Weights of a small mixture-of-experts language model, trained from scratch on English Wikipedia.
Size: 9 layers, width 192, vocabulary 16384, 45.9M parameters.
Training: a variant of Muon for the experts, 275M tokens, 8381 steps.
Below are experts of layer 2 (counted from 0) of a mixture-of-experts language model. Rows are named router (the router's row for the expert), up (a neuron's input weights, with its number) and show model dimensions 0-191. Each number is 200 + 30 x the weight over its row's rms, rounded and kept within 0 to 999.
Before each expert's rows: a language model's description of what the expert responds to; "gets" lists some tokens that make up at least twice as much of what it gets as of all text. This comes from a sample of Wikipedia text that the model never trained on. Tokens count by the router's weight.

# expert 110
Description: Opening quotation marks, closing parentheses, dashes, minus signs and month names in tables, lists and quotations, as in "Call, March, −4.
gets: ")", " \"", ":", "\"", " –", " /"
router,219,209,220,222,236,193,234,199,183,172,166,151,187,232,178,170,161,192,184,215,160,234,243,184,188,175,159,179,164,214,231,196,246,176,201,181,181,228,181,162,193,160,189,226,194,249,219,223,189,159,231,157,250,225,241,195,159,253,204,163,170,211,210,168,197,217,250,201,229,172,229,146,229,244,208,233,214,162,237,197,197,157,239,210,216,165,244,229,154,148,168,193,230,205,179,154,181,205,141,225,155,166,172,170,198,152,237,170,220,162,234,191,174,246,211,217,230,187,211,159,226,231,239,201,244,210,184,183,188,235,230,202,176,228,239,185,173,233,164,167,172,160,228,231,230,221,167,226,219,248,234,170,173,182,174,233,241,223,160,161,244,242,230,181,211,240,235,234,225,216,178,246,230,179,204,244,184,224,232,174,241,227,233,163,188,216,176,208,162,223,233,155
up4,210,180,145,243,155,105,260,199,228,175,284,206,202,229,181,194,219,206,173,149,236,266,149,198,147,233,214,243,259,199,195,199,192,188,230,195,171,249,244,234,113,224,213,152,199,213,240,216,166,207,153,213,218,182,181,211,172,172,183,206,193,158,212,177,205,246,185,230,185,178,189,241,236,186,165,239,256,182,186,232,210,204,165,204,218,190,189,182,211,179,179,213,212,197,249,213,206,181,217,177,238,179,210,184,196,187,182,183,174,200,216,166,202,113,223,200,193,194,190,180,213,226,156,212,197,201,160,163,215,176,226,230,234,164,220,196,227,190,257,176,194,202,199,220,204,230,206,230,163,208,159,211,228,214,180,208,157,163,199,209,236,173,248,218,205,242,161,206,179,243,185,179,209,193,232,203,203,123,206,183,165,180,173,264,153,225,236,197,222,203,169,211
up5,215,160,207,149,148,138,202,214,122,175,214,227,176,142,227,209,260,209,130,220,261,184,191,151,212,191,264,218,234,213,123,159,177,231,191,160,148,208,200,291,253,199,185,197,179,204,200,205,177,204,199,208,192,163,228,172,224,143,199,229,203,175,254,216,199,254,204,217,209,234,213,170,209,222,218,202,221,202,162,217,198,229,176,205,177,185,192,228,174,245,221,221,229,173,213,218,136,193,216,220,222,236,208,164,256,174,217,196,193,189,130,240,189,190,220,226,168,212,230,221,183,164,127,177,197,271,215,213,180,213,225,150,194,209,209,200,167,167,171,182,210,221,211,193,179,191,196,183,198,199,245,192,224,211,198,174,163,218,200,222,261,232,240,239,202,254,232,213,164,213,161,182,171,212,212,194,188,216,192,197,218,164,181,170,198,211,184,195,173,150,207,202
up6,234,146,181,158,197,216,208,253,275,219,240,198,215,182,190,217,252,199,193,180,183,156,120,179,162,192,209,194,222,141,211,232,181,136,203,236,197,199,135,196,196,193,162,222,202,203,214,232,188,238,169,212,239,220,130,203,191,209,212,242,190,223,208,177,192,198,191,235,206,242,211,195,162,206,274,227,225,223,253,274,176,189,182,231,191,197,208,200,252,186,172,193,180,185,158,175,195,163,206,219,194,217,211,236,169,187,215,197,168,224,248,173,254,217,201,222,191,165,210,220,168,203,180,214,143,227,154,139,239,229,187,154,249,150,149,196,179,192,232,199,193,225,221,174,199,197,220,214,147,229,150,254,166,240,221,224,205,164,196,194,208,193,195,138,208,202,224,167,183,251,217,189,219,132,137,214,182,225,204,203,184,216,207,253,203,193,199,231,209,213,202,203
up7,239,176,194,154,185,217,245,166,174,170,250,193,205,265,172,232,197,249,157,205,227,175,179,243,267,225,234,174,265,218,307,206,193,211,212,202,159,204,192,191,249,244,217,205,214,159,223,213,186,206,160,227,207,160,222,194,122,179,164,186,204,237,190,204,182,246,212,155,249,169,195,183,160,156,195,229,251,196,241,224,230,194,211,262,169,260,163,200,226,200,193,203,231,224,205,208,178,163,200,189,204,161,207,226,231,190,209,189,192,224,182,179,216,191,170,172,189,169,236,151,248,203,161,171,205,221,252,204,176,182,205,170,175,182,201,209,229,176,205,205,207,150,213,164,155,143,174,183,241,203,204,178,215,178,193,232,172,223,166,230,187,171,183,172,176,237,222,177,186,219,183,192,149,193,229,173,187,214,266,203,175,218,165,256,191,218,208,171,263,209,193,187

# expert 69
Description: Word-internal pieces like ally, ly, so, or after prefixes (Rally, obsolete, Marilyn), plus prepositions such as for, after, during, under.
gets: "ally", "ly", "to", "hy", "so", "or"
router,212,214,215,198,241,186,237,209,211,178,158,154,186,244,162,155,204,186,223,241,172,231,230,208,190,168,158,153,157,237,238,228,244,205,216,167,163,187,220,164,228,155,173,238,202,208,187,209,195,157,231,169,243,238,208,221,183,235,188,161,159,186,204,165,177,209,205,213,214,191,243,152,221,245,196,219,177,156,230,171,192,179,238,212,232,165,235,195,158,159,176,180,236,213,217,195,207,220,227,204,175,163,155,162,183,164,229,160,230,158,241,211,202,227,192,226,247,230,220,192,242,233,236,180,238,207,166,159,186,236,234,236,157,237,236,167,214,243,158,158,205,218,221,247,195,214,165,206,244,237,198,158,157,171,158,247,230,227,156,161,222,243,186,248,235,220,231,242,240,224,201,233,225,182,203,238,215,236,218,179,227,201,241,159,222,195,159,243,211,193,238,169
up3,150,245,203,201,207,211,191,160,159,215,205,171,220,227,193,179,176,181,211,192,236,248,190,187,198,274,182,215,140,267,193,203,209,175,151,159,185,171,228,168,186,208,170,142,174,231,256,129,205,188,211,195,214,223,238,217,225,169,214,203,215,147,171,213,171,234,250,201,190,206,209,192,135,208,206,234,195,173,242,222,191,189,240,133,226,173,209,167,237,188,257,157,234,152,242,169,174,177,169,226,240,277,217,212,145,165,158,203,208,208,202,196,182,141,188,200,244,188,270,268,186,134,199,208,175,230,174,183,183,192,264,194,169,166,167,234,204,181,182,190,170,211,155,191,186,186,197,163,221,208,168,194,177,176,179,198,218,220,216,199,193,206,238,232,205,210,213,209,216,162,192,174,219,192,177,233,172,198,177,259,173,197,179,177,168,168,195,228,192,240,228,201
up4,244,165,221,182,228,188,183,234,168,184,187,178,222,225,187,244,209,256,177,209,191,207,198,194,178,226,204,185,242,219,266,170,217,171,210,198,168,203,204,190,119,207,233,160,175,216,168,225,241,192,194,202,167,196,234,223,224,202,157,190,198,179,232,199,240,175,204,230,200,143,177,179,134,224,251,156,198,199,185,162,267,142,146,218,212,173,146,244,193,166,223,189,252,197,184,192,228,168,186,210,194,225,191,178,242,183,160,244,209,192,178,177,220,169,150,226,201,204,196,199,190,225,229,181,243,200,190,188,269,206,159,226,190,173,217,174,222,181,239,205,225,102,102,187,187,165,181,157,219,234,174,223,213,206,171,184,180,209,278,222,156,194,208,224,161,208,217,188,229,164,170,179,252,222,229,214,243,201,201,192,186,227,176,251,212,165,197,202,208,179,175,211
up5,213,200,237,256,175,209,204,237,151,201,191,208,177,220,229,203,248,248,185,185,188,209,138,166,225,159,206,215,217,162,261,218,169,179,111,181,184,162,155,236,201,208,179,217,213,220,198,189,183,148,236,252,190,176,240,202,174,212,292,188,172,183,155,221,208,218,197,233,201,164,223,212,224,192,180,194,161,209,154,204,215,180,166,192,162,212,246,198,260,195,180,240,188,204,201,208,167,142,244,240,253,197,194,233,200,240,209,236,209,211,151,230,250,189,138,168,210,181,228,219,180,206,181,198,210,196,214,202,193,264,175,150,215,192,232,224,247,206,208,186,214,234,253,233,191,150,194,219,244,199,146,189,185,237,193,180,202,165,173,175,233,212,168,232,234,146,159,168,201,219,201,174,178,238,203,196,221,175,180,162,221,172,226,187,216,165,198,180,198,159,206,128
up6,201,216,200,206,155,193,174,182,199,175,229,211,156,216,218,210,224,206,191,211,231,178,212,219,172,209,258,216,221,209,209,208,201,179,208,185,208,232,180,274,226,216,237,120,172,190,263,240,216,232,189,225,174,145,206,223,211,202,172,208,197,200,214,221,209,186,239,262,193,204,166,208,206,185,221,222,198,232,180,146,229,267,172,183,241,199,203,220,214,223,208,180,149,132,193,225,209,239,208,204,122,185,282,184,209,192,155,214,188,187,162,192,157,217,190,240,182,124,164,200,124,180,219,220,216,145,160,200,216,162,230,256,209,142,215,161,164,209,220,225,241,180,163,185,223,199,250,171,168,179,223,209,211,175,279,170,225,179,224,210,189,190,222,142,199,220,217,171,227,184,207,245,242,188,209,200,170,147,222,211,228,244,209,222,199,163,186,189,216,193,204,242

# expert 112
Description: Opening pieces of proper names like New, San, Santa Fe, E-ze-kiel, and Thai-script letters in transliterated place-name tables.
gets: "า", "re", " Fe", "ze", "Go", "ke"
router,186,230,221,217,243,172,237,221,206,164,162,161,217,244,158,154,189,165,223,219,165,228,233,206,205,159,163,155,164,234,234,227,242,197,231,173,171,188,182,156,196,156,184,238,176,207,185,199,188,165,227,161,238,239,182,210,169,242,208,160,159,187,199,162,197,224,224,221,220,180,240,162,223,247,179,225,174,161,231,203,204,173,239,220,216,166,236,218,159,160,171,176,226,211,225,195,183,185,220,188,187,159,161,164,170,163,223,159,211,162,235,215,207,198,221,228,243,212,203,200,239,239,241,191,236,214,166,173,185,241,242,237,155,237,236,165,213,243,160,156,191,220,196,240,201,203,156,197,235,240,230,156,154,162,158,241,236,236,157,157,223,245,173,241,238,189,224,233,238,233,209,229,232,210,187,241,178,228,234,165,230,193,233,161,198,185,160,239,197,203,235,167
up3,201,177,215,207,216,229,164,274,237,179,195,192,223,229,260,189,192,186,188,219,146,196,187,216,225,204,183,173,153,183,203,250,183,211,190,187,228,105,226,171,210,166,232,185,215,222,215,179,170,204,177,210,206,244,180,190,202,209,218,214,143,192,218,217,267,200,189,214,181,184,194,183,199,187,190,233,188,246,189,157,100,257,246,251,191,129,184,222,222,206,148,157,162,214,211,171,234,233,152,209,227,203,196,184,171,248,206,210,243,179,212,189,182,191,173,162,168,172,197,126,220,196,186,198,229,192,159,216,273,178,226,195,204,169,202,210,201,212,218,230,235,155,232,168,242,214,197,169,172,200,215,188,154,208,212,222,210,211,238,184,165,180,143,159,150,183,181,225,212,272,204,181,232,173,244,206,153,209,221,188,182,175,187,208,161,160,211,239,222,197,159,176
up4,226,165,141,176,198,212,157,206,197,208,172,204,195,138,177,203,184,270,180,231,230,214,192,179,164,202,193,216,247,219,207,258,186,235,213,195,157,156,243,196,175,214,198,213,249,138,204,245,209,250,230,187,246,186,239,210,218,195,249,261,206,195,250,193,174,196,172,186,183,209,192,184,231,197,253,211,291,221,238,166,197,206,201,164,164,200,187,176,198,209,214,219,213,202,187,139,271,183,225,205,181,211,220,237,225,242,205,213,182,175,175,199,198,193,226,214,174,225,166,170,137,198,153,169,213,254,221,223,236,140,169,209,197,194,228,159,254,168,216,231,225,135,196,140,186,148,183,200,254,206,194,193,168,196,186,182,213,242,257,252,202,186,202,208,238,209,216,216,184,164,205,167,216,180,204,246,228,187,181,171,228,205,177,223,213,216,223,209,133,164,175,203
up5,203,241,195,199,215,225,193,153,192,221,202,155,221,200,266,228,192,252,172,201,215,186,209,168,169,164,215,181,211,178,175,205,175,192,158,185,188,186,198,213,227,194,176,153,288,209,191,217,206,234,185,220,181,204,239,240,233,178,179,200,227,210,257,209,177,172,192,201,216,266,161,233,187,158,180,234,170,181,203,204,282,151,188,178,200,210,126,238,203,161,224,180,225,230,174,152,241,237,155,155,186,280,171,194,212,224,178,226,169,198,170,214,210,202,160,135,187,168,184,229,193,219,163,239,231,213,214,129,165,215,246,233,171,187,197,209,190,209,189,223,217,224,215,173,235,216,194,212,170,232,217,185,249,242,211,208,193,182,226,211,252,174,209,126,157,215,218,191,221,226,168,262,226,181,201,147,180,223,207,217,173,191,157,229,225,189,224,147,235,186,173,175
up6,184,229,190,162,209,136,207,215,222,205,202,189,177,177,224,206,255,236,209,173,176,170,239,149,176,214,218,196,181,177,236,236,199,198,128,222,265,168,154,179,228,216,221,217,175,138,237,136,178,198,181,186,218,233,159,225,232,140,207,193,195,229,224,166,156,140,197,214,162,226,188,196,225,183,149,151,191,207,228,226,249,174,175,211,154,206,210,227,208,170,196,181,179,210,216,231,215,130,179,198,219,208,221,203,226,219,203,172,250,187,220,234,185,187,243,197,188,196,225,235,160,156,183,164,233,248,163,182,163,196,222,226,212,198,192,260,243,179,210,188,212,198,186,172,220,252,208,201,221,193,217,226,188,178,242,195,221,211,194,219,165,189,246,194,192,147,182,129,200,222,243,171,223,198,256,193,255,246,183,173,138,172,168,212,203,180,254,213,212,135,190,241